From a checkpoint of a small mixture-of-experts model trained on Wikipedia.
Size: 8 layers, vocabulary 5404, 53.7M parameters.
Experts: 256 experts in each of 7 layers, 32 SwiGLU neurons an expert.
Training: a variant of Muon for the experts, 1147M tokens.
Below are experts of layer 2 (counted from 0) of a mixture-of-experts language model. Rows are named router (the router's row for the expert), gate (a neuron's input weights, with its number), up (a neuron's input weights, with its number) and show model dimensions 192-255. Each number is 128 + 32 x the weight over its row's rms, rounded and kept within 0 to 255.
Before each expert's rows: a language model's description of what the expert responds to; "comes after" lists some tokens at least twice as common just before its tokens as in all text. This comes from a sample of Wikipedia text that the model never trained on. Tokens count by the router's weight.

# expert 42
Description: Prepositions and "the" opening place or time phrases, such as located at, at Troy, in a nursing home, under.
comes after: " in", " at", " to", " of", " on", "ed"
router [109 118 121 139 110 105 133 147  99 116 141  70 141  97 103 146 129 121 176 118 107 123 137 104 134 171 166 112  76 139 174 166 102 125  93  99  87 145 176 110  97 135 145 104 185 171 133 142 123  90 117 105  94 134  79 128 131  88  54 135 164 152 120 112]
gate3 [120 198 136  63  62 114 131 111 157 129 123  87 157 151 147 129 107 124 153 172 109 202 115 102 145 110 112 120  49 111 172 138  92 129 108 123  93 167 171 179  92 162 147 169 199 143 143 100 133 130 131 103 128 119 110 123 181  19 165 116 135 100 125 130]
up3 [ 71 131 154  43 122 131 135 135 167 107 123 206  65  87 130 147 158 156 135 132 124 172 100 188  94 114  90 107 113 178 127 136 125 141  86 136 133  98 155 176 158 157  64 143 167 106 130 167 132 146  87  88  79 166 117  62 127 124  90 116 152 161  78 149]
gate4 [187 138 161  84 121 108 120 107 117 146 149  90 146 129 107 142 137  72  37 100 116 145 122  82 112 175 101 193 114  43  93 122  97 127 136 165 175 121 148 115 122 101 184 129 114 164 138 141 124  85 144 126 172 144 179 132 215  73 173 163 103 168 129 110]
up4 [190 136 173  83 107  77  84  75  95 151 128  96  99 158 124 124 168  62  91 108 109  98 155  99 106 224  96 165 102  27 103 129 122 113 137 158 119 147 152 120 140 107 156 116 185 138  57 146 114 124 165 147  72 133 143 148 175 103 138 100 111 134 104  87]
gate5 [111 128  94  74 148 100 153 114 143 139 141 168 146 164  85  92 146 150 170  32 149 150 122 111  98 159 127 107 135 142 151 109 158 103 138  59 117 211 116 214 145 129 135 138 147 179  86 111 119  81 127 160 171 157 142  62 131 101 179 127 140 152 178 146]
up5 [ 80 128  84 117 162  88 108  86 117 131 157 144 236  94 118 112 150  97 136 143 129 109 158 121 110 102 117 118 126 168 126  67 154  99 115  91 106 106 156 199 163 113 103 145 118 129  91  93 153 115  88 160 148 153 186  91 136 134 146  88 205 126 161 102]
gate6 [114 176 137 128 155 130 131 116 161  90 151 102 158 152 145 147 190 132  67 185 125 155  89  99 117 153 126 157  84 122 148 177 158 174 117 113  74 127 161 181 146 150  72 146 142  92 147 131 131 160 129 129 146 116  79  44 151  91  75 114 124 110 119 160]
up6 [153 130 104 106 107 151 179 136 126 127 139 169  59 151 109 160 120 117 187 105 143 164 171 107 119 186 150  78 187 160 168 148 117  80 148 143  82 185 100 119 127 164 124  98 126 138  86  43  53  65  89  89  99 140 124 133 171 102 181 111 163 175 158 121]
gate7 [131 124 159 116 118  92  85 175  93 126 147  92 138 169 125 112 157 118 146  69 111 214 141  58  90 156 119 162 112 126 130 212 107 135 106  51 112  63 126  66 152 138 112 112 118 157 167 193 186 100 170 155 100 139 179 139 115  90 120 137 117 158  55 138]
up7 [135 152 194 140 100  89  71  87 124 111 104 108 179 155 110 111 150 114 174  74 145 164 160  57 107 157 119 138  71 161 104 139 105  51 106  62  97 109 177  57 184 118 120 122  92 156 150 119 157 109 190 171 154  93 114  93  59  87 124 128 131  85  75  88]
gate8 [ 26 113 153 171 164 108 168 131 124  96 106 191 154 145 104 121 138 158 213 135 140  56 168 128 136 168 133 116 175  54 114  76 157 165 169 132 108 151 140 157 134 147  32 141 136 108 120 121 144 129 126 142 146 126 204  96 121 131 196 138 135 175 124 119]
up8 [ 75 170 115  82  81 171 159 144 112 115 143  76  96 150 152 126 145 116  58 150 108 166 113 129 127 174  97 193 180  84  56 138 158 147 145 149  98 109 132 127 159 137  65 121 140 155 111 152 154 164 193  73 125 118 173 131 124  24  98 117  84 104  85 108]
gate9 [105 106 153 143 106 124 134 167  99  69 125 138 124 163 140 123 120  87  92 177 138  62 120 159 142 148 163 127  65 123  47 131 101 170 126 104 107 160 144 139 159 100  78 126 195 161 103  76 159 119 137 127 150 113 137 120 115 186  87 123 113  83 219 136]
up9 [186 104 140 149 132 114 122 153 180 161 125 173 105 117 102 132  99 158 147  67 113 131 101 110 117 134 112 105 182 127 168 127 179 117 107 131 157 103 129 183 113 122 133 134  73 139 154 134 147 110  93 108  87 121 225 110 134  99 151 117 110 166  84 140]
gate10 [116 103  58 139 171  98 142 101  69 164 134 113 150 152 100  75 140 118 143 108  90 148  69 129  76 101 158 157  95  99 158 154 183  76 146 138  88  85  71 147 109 129 141 129 159 108 135 161 112  74  76 136 116 172  85  89 173 114  12  98 158 173  83 146]
up10 [ 89 114  79 124 137 116 111  86  74 155 125  92 126 144 108 139 120 152 104 161 142 150  64 141  89 110 165 135 124 160 188 121 139  89 132 135 126 171  86 113 105 134 139 157 117  92  93 133 132 135  86 151  91 100  89 105 151 181  90 130 172  94 109 147]
gate11 [ 68 177 168  57 112 107 152 132 122 108 162 128 135 147  91 173 135 127 125 170  66  89 182 116 142 123 129 126  96 109 133 152 143  96 106 157 106 123 110 111 124 116 168 124 117 147 126 101 130  70  86  93 102 101 146 133 166 161  75 110 103 127 131  48]
up11 [179 126 158 185 141 119  89 150 112 152 120  78 185 155 134 101 102 101  76 159 167 186 109 132 106 138 100 172  84 127 101 125 133 174 161 118 173 140 141 148 111 105  81 122 152 108 140 124 145 150 151 178 167 176 140 139  97  97 194 172  92  94  81 218]
gate12 [144 143  96 139 127 117 162 151 109 103 118 148 122 108 132 127 116 127  95  45 120 149 127 122  99 125 128 157  90  93 104 146  88 125 147 105 133  88 165 130 108 106 115 122 133 168 169 127 165 111 128 108 112 148 185 100 189 113 181 156  91  89 110 136]
up12 [131 110 130 126  97  90 140 114 172 128 121 143  56 115 127 141 134 148 115  95 121 187  66 102 102 131 123 188 102 149  87 163 112 146 132 129 179 119 174 114  97 114 143 130 167 163 156 114 134 115 119 147 108 142  89 114 184 127 120 109  97  78 166 170]
gate13 [ 86 127 155 111  84 172 116 112 139 100 128  65 149 135 190 135 167 143 128 159 115 102 135 114 144 136 118 199 149 105 148 189 151  88 126 135 135 127 208 152 167 110  81 130 119 142 112 146 118  82 142 146 128 208 201 108  84  92  69 121 155 107 133 110]
up13 [122 164 113 206 159 144  99 115  87 153 132 142 171 154 144 145 121  68  69 128 138 180 108 133 143 168 120 132  74 104  73 116 121 166 150 146 174  38  77  90  93 113 132 130 176 123 151  74 176 185 165 131 212 113  78 180 179 142 145 130 143 107 118 162]
gate14 [144 133 144 106 201 118 126 171  92 119 128 143 185 117  96 182 117  87  90 145  91 109 139 118 116 166 107 135 131 110 115 134 132 173 120 122 186  98 184  96 149 149  97 128  74  89 133 101 153 117 171 136 135 217 107 186 132 114 170 144 140 139 170 131]
up14 [ 68  80 139 157 113 155  94 126 141 137 125 138 100 116 113 105 163 117 148 107  91  69  77 135 125 103 131 114 180 166 161 183 113  82 146 152 122 189  40 121 147 129 102  60 145 171 117 136 109  93 146 155  72 188  98 139 143 164 183 131 120 144 173 117]
gate15 [193 114  84 187 179 105  53 114 125 159  89 112 161 161 136 114 148 106  71 145 106 157  91 129 168 201 114  86 117  66 101 166 149 140  65 127 146 192 153 127 102 109 141 132  99 138  97  48 142 146 150 134 117 125 127 157 112 141 150 131 126  92 116 173]
up15 [148 192  72 233 145 177 110  91 135 137 134  70 167 130 144 116 153 116 148 153  91 119 150  81 139  81 171 129 155 121 171 162 119  82  97  89  49 111 169 109 115 109 112 115 102 100 147 168 152 101 142 146  80 109 135 154 145 132  63 108 134 134  95 196]
gate16 [192 112 100 105  50  98  99 165 112 160 110 138 138 127 105 135 146 110 137  68 169 135 131  79 104 119 107  80 114 121 123 116 123  81 120  73 143  94 118 114 171 126 150 157 141 138 137 115 108 110 166 153 178  99 200 109  79 102 179 127 120 163 125 173]
up16 [192 121 131 118  73 140  91 128 102 128 123  47 174 172 101 105 119 123 102 122 164 114 119 149 107 154  57 134 110 114 128 193  81  95 107 134 186 156 145 146 115  95 166 131 100 141 149  77  82 128 162 143 165 130 123 147 109 149 148 133 133 113 114 117]
gate17 [120  84  81  92 126 154 114 144 162 139 118 131 204 134 151 102 107 132 103  84 162  98 161 154 126 173 128 115 114 108 174  63 129  57 103  75  83  91 193 168  98 138 114 122  93 136 137  95  91 111 132 113 113 184 157 139 126 120 142 116 117 111 164 157]
up17 [111 123 132 106 101 143  81  77 139  85 127 156  91 163 165 168 191 119 140  79 114 143 134  88  99  63 154 140 162  86 122 149  95 133 128 142  96 110 110  79 190 138  69 135 154 143 110 172 125 123 156 144 142 195 127 133 130 117  74 106 152 158  99 131]
gate18 [151 174 130  31 143 141 144 116 188 135 137 150 175 114 125 139 177  86 131 145 128 161 166 152 109 161  96  89 122 164 112 118 139 174 165 132  98 191 141 192 136 155 102 132  66 167 112 111 160 179 113 100 162  77  94  91 174 135 141 112 164 156 106 127]
up18 [128 134  70  92 100 150 100 124 127 103 126  99 190  98  99 175 207  78  81 120 132 175 196 160 102 158 130 149 114 188 156 149 111 122 119 133 127 151 177 211 104 128 124 108 106 158  88 131 139 174 103 139 137 135 147 160  85 183 135  92 140 127  85 101]
gate19 [113 119 119 109  86 175 157 168 138 121 127 126 195  87 141 139  99 180 173  49 114 204 116  87 140  70 151 126 116  86  84 148  55 104 169 128 104 183 189 149  74 135 158  74 156 121 114 163 126  86 151 117 130 120  86 164 115 114 139  99 150 165 137 130]
up19 [105  90 104 163 210 112  92  95 142 127 126 107  88 155 113 118 123  74  63 186  82 119 172 176 110 128  72 160 172 136 124 139 144 137 102  85  71 148 103 131 139 153  77 157 121 108 128 126 174 147  79 142 143 109 129 144 107  95 178 121 138 150 187 121]

# expert 34
Description: Lone f, j, F and q pieces inside or starting words and math symbols, such as Dum-f-ries, butter-f-ly, con-j-unction, homomorphism f.
comes after: " |", "\n", "-", " Nor", " Ben", " K"
router [129  77 132 109 129 132 111 176 137 122 135 120 190 160 144 155 126 142 161 149 132 132 131  74 128 149 145 117 105  85 155 101  99  96  91 100 112 144 128 123  54 180 120 159 166 104 129 150 130  71 163 146 166 125 141 162 108 121 110 150 122 160 109 146]
gate4 [ 88 109 156  76 127 229 143  50 134 110  99  77 129 139 105  89 144 107 149 168  62 123  75 150 119 112 150 120  81 131  97 148 154 144 147 134 134 160 141 175 135 123 173 127 122 160 148 142 175  70 148 170  91 143 135 142 173 104 115 117 181 148 189 151]
up4 [118 108 144  62 107 142 157 154 127  99 151 134 198 111 142 172 154 145  72 165 126  96 126 126 161 138 167 133 115  56 117  95 149 144 136 130 111 144 191 113 101 142 106 202  74 147 201 110 178 186 171 146 118  86 100 165 107  84 104 121 156 113 148 174]
gate5 [187 165  44  82 101  86  77  85  82 100 105 131 153 146 145 145  97 133 164 120  82  82 123 159 148 154 123 160 114 138  83 127 145 136 148 115 101 125  89 188  81 124  93 204 119  92 136 110  87 112 163 134  32 136 149 186 157 143 185 121 136 140 132 133]
up5 [109  54 181 143 167 134 190 121 161 120  96 121  59 118 130 134 162 122 103 133 106 163  58 101 120 158 131 122 112 144 143 125 147 128 121  85 187 102 151  96 103  98 173  58 167 143  65 145  80  85 155 161 181 135 127  86 155 164 130 165 100 132 108 107]
gate6 [180 148 132 168 121 110 148 142  39 137 118 139 168 142 133 186 129 152  92 121 125  49  63 168 120 197 123 177  93 136 118 131  96 129  80 143 106  91  93 113  99 154 149 162 113 138  94 125 151  86  71 123 123  91 136 171  90 135 200 105 166 119 165  99]
up6 [ 85 154 138 159 147 186 135  39 121 103 125 141 114 103  99  61 150 109 160 168 107 112 174 105 123  99 116  99 148 120 132  85 122  77  90 111 129 147 152 163 137 174 180  58 133 153 142 116 158 175 128 122 155 164 127 106 127 143 131 148 128 175 171 137]
gate7 [122 130 206  96 129 128  87 144 122 149 154 183 145  81 120 181 146 148  98  84 168 125 167 120 115 176 112 162 160 125 143 136 183 109 113  93 149 116 105 145 119 102  29 142 124 107  87 145  92 144 124 128 127  29  47 166 107 101 166 104 100 150 127 158]
up7 [144  90 210 179 133 162  81 105 167  93 157  71 163  92 139 176 117 131 131 129 191  52 145 145 134 184 127 142 182 149 135  99 158 131  89 114 137 134  83 111 113 159 173 168 114 125 146 108 104 159 126 139 161 127 201 120 140 123 179 119 133 119 153 158]
gate8 [112  98 131 178 139 133  99 229 140 104  62 147 114 134 160 166 165  93 162 150  91 150  77  82 177  86 105 161 117 159  94 138  66 101 144  96 202 118 163 130 113 182 117  70 137 110 109 174 156 106 165 113 103 118 122 160 158 142 122 168 127 103 115 170]
up8 [146 177 110  99 105 193  95 123 160 138  79 130 154 184 171 122 148  92 144 125 119 190  89  64 192  77 100 118 125 153  88 157 154 104 170  96 111 100 220  90 118  82 137 132 143 147 206 134 126 122  89 115  87  98 108 144 115 143  83 125 122 185 140 171]
gate9 [108 100 157 173 131 182 137 175 154 114 144  66 116 147 125 147 155 155  94 201 141 143 159 125 168 148 162 119 100 135 100 124  82 103 156 136 189 167 142 124  32 170 113 176 171 125 121 141 135 103 148 136 109 128  81 164 111 185 121 158 130 199 127  65]
up9 [124 105 123 148 126 150 135 194 135 138  80  75  99 121 178 120 167 105  86 199  91 150 100 109 109 109 132 153  99 120 144 117 171 120 148 140 155 139 198 152  96 141 123 114 153 114  99 143 140 140 157 105 172 111  63 176 104 123 139 123  82 160 139 107]
gate10 [100 130 112 165 107  79  89 143 119  74 107 173  90  99 135 102 183 149  79 146 148 159 173 216 133  65 147 112 224 146 101 110 132  94  98 133 108 127 109 153 126 200 104 178 130 122 136 146  64  90 187  88 138 147 151 163  94 190 131 116 139 168  48 149]
up10 [119 130 164 214 126  63  95 150 114  91 103 113  94 135 140 125 148 155 112 125 134 140 153 166 128 133 112 137 162 146 107 114 142 102 134 131  99 137 144 111 136 208  95 140  99 129 176 162  59 101 171 103 130 165 159 156 141 130 146 131  97 188 100  69]
gate11 [ 53 126  88 176  99 116 111 134  95 159 121 133 116  69 107 126  68 154 106 142 124  97 122 138 106  94  89  77 135 140 127 102  94 115 148 149 125 106 165 114 124 139  29  89  98 109 118 103 107 187 118 165 131 143 157 117  79 187  43 188  89 160 107 146]
up11 [140 216 186 140 133 131 161 148 119 104 138 131 135 177 125 165 166 100 160  77 151 118 141 122 109 160 166 159 133 157  95 132 133 148 121 107 175 117  95  81  92  83 163 144 127 116 125 129 113 119  99 141 173 160 137 106 122  65 239  49 152  94 123 144]
gate12 [195 140 112 145 131  50 153 104 200 133 124 147 164 113 103 157 124 105 138 131 135 116  93 134 130 131 108  89 140 112  95 114 160 117 140 139 134 142 114 127  68 118 176 142 157  93 224 151  94  54 117 173 136  83 146 129 106 116 127 113 120 132 144  75]
up12 [128  86 130 163 155 128 131 175  88  84 168 124 116 148 138  67 117 155 125 146 112 104  86 114 166 162 129 184 147 148 181 113 135 143 105 112 114  81 161 124 181 101  76 132 175 175  89 126 105 167 155 106 100 194 122 106  82 177 200 120 127  84 125 180]
gate13 [132 136 148 160 154 176  62 204 138 129  96  94 146 140 141 147  71 142 142 121 180 140 169 156 151 160 151 102 144 179 141  96 145 162 127  99 154 137 119 133  62 114 144 191 108 141 164 101 147  93  50 170 118  88  93 160 170 135  80 107 105 153 128 112]
up13 [147 161 119 163 122  92  74 155 133  98  98  79 107 116 162 144  64 212  57 153  97 136 102 131  76  86 143 108 130 208 163  49 110 133 131 121 201 108 102  73  93 153 216 136 115 114 134  97 139  95 122 134 122 112 148 105  68 185  79 180 105 145 142 106]
gate14 [ 82 148 134 101 150 151 150 120 174 154 112 144 162 144 151 196 134 136 123 146 172 119 223 119 133 131 124 116 144  32 124 144  97 177 121 117 185 166 180 106 122 186  25 164 123 106 184 172 155  97 108 180 147 146 102 150 116 132 119 107 156 134 127 146]
up14 [143 174 144 209 132 128 110 133  85 132 163 184 131 150 138 142  49 126  94 107 188 128 105 103 193  66 152 154 102 131 107 101 139 141 155 148  86 131 165 175 108 119 113 126 105 150 180 140 140 156 115  84 109  81 155 137 125 161  85 131 126 136 114 100]
gate15 [133 144 125  96 136 139 121 144  77 130  58 175 141 170 158 147  78 113 116 178 119 140 138 121 126 135 126 111 134 117 147 122 120 123 138 137 100 109 161  59 114 130  57 193 149 101 121 156  60 119 161 146 168 113 162 141 122 148  78  78 129  84 145 149]
up15 [148 119 120 143  86  97  92  96  87 119 119 122 182 116 145  84 155 129 141 166 120 153  47  98  76 126  92 134 128  99 149 133 145 122 119  89 150 106 111 122  96  91 107  84 104 137 173 122 108  81 115 151  79 163 144  72 127 177 166 110 108  89 124  83]
gate16 [ 90  69 172 129 106 162 204 186 130 146 165  90 147 146 119 117 151 154 137 146 139 166  97  74 163 120 135  85 145 119 146 132 123  66 136 154 160 130 155 152  89 129  59 135 139 128 185 128  89  97 154 153 109 110 157 113 174 108  94  76 129 122 162 126]
up16 [ 82 108  77 142 131 158 149 125 121 144 183 176 100  95 134 174 154  86 126 103 108 183  92  69  99 115 170 133 163 175 131 133  91 145 171 135 178 121  80 184  83  97 128 103 118 131 135 137 171 110 129 110 100 141 100 149 123 134  63 186 101 144  67  81]
gate17 [160 164 155 131 133 193  92  97 147 143 117 165 145 122  98 233  64 108 114 162 117 122 160  81 110 102 105 176  46 126 142 105 155 158 146 122 125  89 150 140 131 155 180 112 116 103 155 143 127 110 122 156 162 156 117 119  72  93  82 177  98 112  77 125]
up17 [141 146 120 113 112  73 128  47 132  70 167  75 152 107 124  52  92 119 161 185 117  84  86 103 114 116 117 153 173 132 180 139 170  71 164 165  95 100  90 144 118 106 156  78  97 124  98 107 125 153 132 170 137 111 142 132 127 108 133 117 119  99 108 119]
gate18 [108 165 138 101 127 118  87 140 107 143  80 143  47 121  87 124 172 119 104 107 184 126 137 145 119 153 145 156 208 173 117 166 132 146 154 143 124 125 158 155 151 108 103 111 154 133 136 132 152 107 115 108 125  94 116 158 185  59 155 116 146 140 153  24]
up18 [199  96 113  84 146 119 112 113 177 106 159  97 148 134 135 148 191 162 153 224 120 101 140 112 111 100 110 123 100  69  95  82 126 158 129 182 110  90  82  74 128  94 143 141 161 143 155 121 179 182 186 140 137 133 160 125 120 134 111 193 118 100 140 153]
gate19 [121 158 120 132 153 114  91 150 170 141 131 102  82 104 156 157  85  96 125 173 146 176 118  94 176 145 135 124 117  75  95 169  99  92 163  88 137  97  51 128 100 129 136 194 149 146 103  22 158  72 114 137 186 105 190 118  82 168 163 115 106 100  61 116]
up19 [ 67 181 168 141 132 163  76 128 105 143 143 108 107 145 129 140  80 110 138 118 119 184 128  99 147 154 135  77 102 130 116 149 112 115 138  84 123 134  85 116  91 187 205 163 142 113 117  72 199  98  70 113 154 141 153 145 104 146 201 136 112 109  84 146]
gate20 [108 142  89 158 109  80 149 165 113 163  93 106  74 161 128  58 162  48  51 152 134 154  89 110 124 199 128 137 225 125 100 117 171 130 175  80 185 142 155 180 118 126 119 176 111  72  86 119 150  90 111 122  69 173 148 120 115  94 161 149 135 113 101 126]
up20 [186 160 163 119 109 148 116  49 130  97 140 123  98 137 131 142  98 132 173  79 129  93 108 101 123  67 135 126  67 131 181 135 104  84 122 138  53 119  60  93 112 107 153  80  99 123  98 106  67 158  92 128 121 148 121 129 127 211  44 147 138  95  78  95]

# expert 28
Description: Opening pieces of nouns and proper names, often in church or history text, such as pat(ron), pat(tern), Arch, Christ, Pat, tw.
comes after: " the", " of", " a", " and", " The", " in"
router [ 86 182 110 127 108 151 145 162 119  79 106 135  96 148  53 125 135  87 136 138 119 110 140 121 165 147 179 185 116 129 221 153 109 123  93  99 108 167 147 159  73 118  94 162 120 111 159 149 111 116 145  63  89 120 124  63 134 131  84 157 112 117  79 104]
gate3 [127 204 140 154 178 116  76 155 124 121 157 103 111 132  47  82 161  96  72 115 118 142 103 128 142 147 124 123  95 123  90  91 151 170 140 133 159 100 121  68 140 134  55 149 107 115  81 174  88 121  89 138  86 160 143 122 144 142 148 126 140 111 145  88]
up3 [ 96 123 128 144  80 107 152  87 142 175 135 172 105 147  83  67 126 100  78 117 105 151  80 116 110 244 146 208 171 144  58 198 152 152 126 136 192  70 107 131 148 143 120 199 118 125 154 153  99 116 110 146 151 125 158 100 131 136 207 112 105 182 113 114]
gate4 [136 158 156 103 131 122  93 193  84  67 149 124 123 147  75 170 111 123 112 126 128 110 108 131 118 108  99 141 123  90  97 172 122 138 163 129  82 154 135 141 159  97  71  51 113 147  97 110 132 120  98  86  94  22 115 120 118  75  61 173 122 163  89 198]
up4 [124 135 151 208 151 213 132 155 152  74 140 127 145 132  42 124 131 127 149 131 139  44 117  99 149 130 146  96 103 113 142 156 136 115 141 112 142 119 189 115 173 144 110 168 144 116 137  95  77 138  67 131  95 109 140 125 174 177  97 142 100 192  84 184]
gate5 [141 105 103 131  74 163 176 173 129 100 121 166  72 125  95 130 139 106 172 126 146 150 152 188  99 157 144 136 124 136 139 114 145  94 128 129 189 124  60 158 126 146 166 115 189  53 178 175 159 155 153  44 117 129 140 169 120 180 148 170  84 139  91  92]
up5 [141  87 101  93 127 188 194 146  83 100 106 129 117  58 124 120  97 130 124 132 134 110 142 138 121 182 117 138 108 134 159 127 145  95 160 122 164 110  86 125 145 155 163 101 194  77 197 152 123  81 155  73  95 116 125 160 126 194 130 150 123 153 114 152]
gate6 [134 187 144 141 138 124 116 113  78 104  87 109 118 136 122 123 164 125 110 140  75  58 202 107 119 178  77 173 105 137 177 146 130 130 167 160 119  90 128  85 152 109  72 122 166  65 162  93 148 103 163 119 103 177 184 153 133 207 142 139 115 121 149 126]
up6 [121  33 101 129 119 123 171 163 163 139 191 143 122 143 138 109  24 165 180  96 142 113  90 106  93 106 180 132 144  81 135  92 126  96 132 124 114 184 147 180 118 155 130 131 104 206 151 100 146 147 100 118 152 118 122 179 109 108  91 168 175 130 109  81]
gate7 [134 170  74 108 121  87 123 198  55 168 123 177  73 148 124 147 153 128 104 113 134 157  88 148 161 105 168 178 196 184 139 173 162 118  79 140  84 145  96 110 151 161 177 202  71 106 150 126 142 108 137 118  82 128  82 124 159 103 122 134 111 108 109 109]
up7 [108 208 130 157  92 107 113 132  79 116  90 124 122 107  94 109 109  90 113 111 149 150 158 129 172 156 182 118 119 112 186 173 121 117  92 103 102 106  84 124 161  99 163 149  67 177 132 103 127  96 127 142 117 103 176 131 128 100  70  77 114 115 139 134]
gate8 [ 82 161 141 159  87 146 166 121 152 136 110 102 137 105 181 133 110  85 122 113 133 127 129 134 206 158 155 150 145 163 134 144 191 179  81 125 139 146 151 140 123 116 128  76 149 107 131 111 199 112 167 105 164 109  99  68 142 120 146  94 125 139 130 131]
up8 [ 79 151  81 123  33 146 187 125 127 131 136 134  74 123 163 124  83 119 107 123  79 146 153 137 122  81 121 142 160 143 163 105 127 116  85 164 105 142 113 199 142 134 138 121 160 180 157 138 165  12 130  78 136 129 158  85 145  75  91 129 111  75  78 124]
gate9 [102 180 145 157 157  92  90 117 124 108  67 104 166 143 119 129 185 101 119 211 117 141 152 124 126  94 124  89 182 116 150 104 204 143 151  77 119  95 150 118 168 152 111  54  77  83 151 125 168  93 158 133 159 182 158 187  87 142 146 166 138 142 103 127]
up9 [ 64  74 198  90  39 128 146 107 142 143 148 100 152 123 118 100 149 169 136  70 167  95  84 153 131 165 116 127  76 105  91 176 126 104  88 161 173 120 144 162  99  89 152 176 171 114 204 157 147 156 111  95 139  92  85 110 164 146 113  93 155  97 173 152]
gate10 [106 181 144 133 163 124  91 160 103 142 129 118 159 120  88 116 193 139 104 119 122 149 159 154 174 131 126  90  75  95  89  88 133  67 115 137 109 183 104 147 111  91 127 104  80 146 108 118 120 130 107  84  76 112  82 127 151 127  61  89 109  92 101 178]
up10 [123 181 119 104 102 111  76 177 156 146 131  88 128  86 141 104  34 136 131 168 129  90 154 131 120 188 119  56 151 120  93 122 134 204 122 119 136 137 135 116  83 118 165 147 152 164  92 166  77 176 102 155 106 121 112 123 161 144 194 172 102 161 139 107]
gate11 [ 78 175 116 167 114  77 119 125 106 136 167 129 176 216  88 126 122 102 122 143  91 139 186 146 126 145 151 194 132 100 146  86 111 138  90 155 141 131 136  87  40  89  86  76  69 190 131  91 139  43 167 145 216  75 186 158 125 142 103 108 122 117  99  54]
up11 [ 89 108  95 140 135 178 135  33 180 134  98 200 152 187  76 104  95 135  84 181 149 136 166 112 118 112 120 116 116 123 107 224  88 168 125 101 120  94  67 152 138 130 163 134 103 139 131  93 122  69 114 132  92 154  91 104 147 130  98 151 121 147  78  80]
gate12 [113 150 136 119 106 109  85 125  92 140  96 135 146 136  37 143 160 114 144  69 160 155  94 175  95 135 123 119 131 122 127  34 164 114  61 116 134 148 136 147 125 110  94 176  98 100 171 145  73 127  97 155 121 134  90 133 160  56  95  93 121 112  83 112]
up12 [ 76 181 141 130 113 121 136  92 126 117  39 126 195 125 136 120 147 104 115  62 107 212 157 186  69 107 125 170  88  72 138 130 133 151  88 115 110 134 101  84 134 100  53 172 103  83 135 137 144 155 114 155  93  88 123 106 169 122 186 135 103 161 162 116]
gate13 [ 86 116 165 153 251  79 175 128  94  94 134 144 148 153 151 134 203  99  85 111 123 136 129 103 123 132 101 132 137 115 173 203 141 160  82 123 135 117 148 163 169 105  67 154 123 112 139  81 116 128 150 112 125 149 149 120  60  91 122 128 112  95 131 149]
up13 [ 85 108 129 194 123 103 124 116 119 103 143  92  97 134 115 169 156 114 130  51 106 138 121  89 159 169 157 150 117 121 184 175 123 112  85 142 119  84 225 158 117  95  95 206  89 159 179 105 106 145 146 152 134 127 142  79   9  97 108 156  76  80  90 113]
gate14 [131 163 182  51 161 161 161  30 113  87 148 101 178 151 163 131 149 177  85 139 133 136 167 109 130 163 117 133  83 100 110 157 158 108 147 105 157 105 152 189 145 104  81 119 150 146 173 105 132 171 184  94 150 173 168 142 111 119 164  78 106 131  89  71]
up14 [174 122  70 120 189 139  85  47  73 127 151 124 211 124 140 114 106 167  85  78  63  72 155  83 106 105 123 128  99 127  67 158 100 151 179 120 107  88 121  66 163 126 165 162 166  78 132 155 165  74 132 116 249 103 154  68 107 112 146  79  99 147  83 107]
gate15 [127 154 127  93 141 171 135 101 127 101 119  92  57 178  34 107 101 154 167 113 108 106 150 106 120 108 191 228 154 114 222 190 108 101  98 135 128 124 116 181 127 130 157 168 104 141  99 188 100  87 101  80 112 118 124  78 174 143  67 120 119 126  84 124]
up15 [177 137  72 158 161 165  96  43 155 103 102  49  87 135 103 166 123 139 124 126 139 108  84 116 101 178 131 175 123  93 151 140 157 140  95 109 147 149  89 163 122 101 178 195  58 127  99 170  71 175 139 137 130 140 145  90 124  60  95 144  79 116  86 161]
gate16 [200 133  99 119 100 180 110 139 151 116 128 119 118 152 187 186 120 119 133 146  79 118 112 132 150 131 134 143  77  64 127 173 134 136 171 127 119 177 134 191  31 111  89 121 131 119  88 191 123 102 135 111  98  38 128  81 111 152 182 174  98 135 123 189]
up16 [187 137 155 140 154 102  88 176  78 120 134 184 118 122 159 105 146 133  98 170  90 142  96  89 160 115 145 138 113  97 111 187 140 152 151 118  90 185 116 106  54 118 122 136 122  86  95 107 106 120 168 114  80 141 141 100 119 154 135 216 136 131 120 114]
gate17 [146 134 126 128 113 128 113 166  87 175  95 114  92 151  40 116 129 125 124 148 124  94  80 130 145 105 140 139 105 200 158 142 186 135  98 125  95 135  74 131 114 136 175 151  96 102  85 106 155 158 189 158 113 100 134 107  76 152 165 107 125 100 160  92]
up17 [106 171  83 156 122 131 106  94 127 108 138 120 157 134 131 134 152 170 146 139 169 127  80 137  70 193  69 107 103 123 149  80 206 172 107 140 161 137  77  56 135 113 111  73 145 184 163 135 170 117 109 146 135 171  87 113 108 110 138 129 133 153 177 207]
gate18 [126 211 104 107 180 102 110 131 102 120  96 116 137 151  61 128 208 113 111 200  88 102 165 117 204 127 144 159 106 134 158 112 107 163 135 160  97  88 105  43 107  89 141  88 103 118 132 151  95  77 141 123 140 171 164 202 179 120 118 152 118 112 148 119]
up18 [ 80 125 129 146 167  94 151 166 121 118 154 169 167 100  96 147 201 114 174  80 137  77  43  50 124 158 106  59 149 115 107 118 147 129  74 140 156 138 115 185 136 112 122 123 115 112 149 101 145  82 136  99 165 178 143 109 134  99 136 105 170 136  73 131]
gate19 [129 111 119 103 130 127 159 124  86 133 133 124 164 128  71 182 186 110 103 211 124 139 135 111 107 144 108 151 126 140 139 124 121 129 138 127 143 144 131 149 167 124 118 112 114 128 181  72 143 173 122  80 119  84  51 125 145  75  66 146 146 133 157  86]
up19 [110  77 145 128 147 145 178  90 180 118 101 147 113 145 136 143  63 114 120  93 119 107 183 182 165  94 101 107  95 108 181  81 159 132 120 112 112  83 156 112 130 124 175 106 177 184  81 158 118 150 138 159 134 158 155  79  90 181 139 102 119 104  63 184]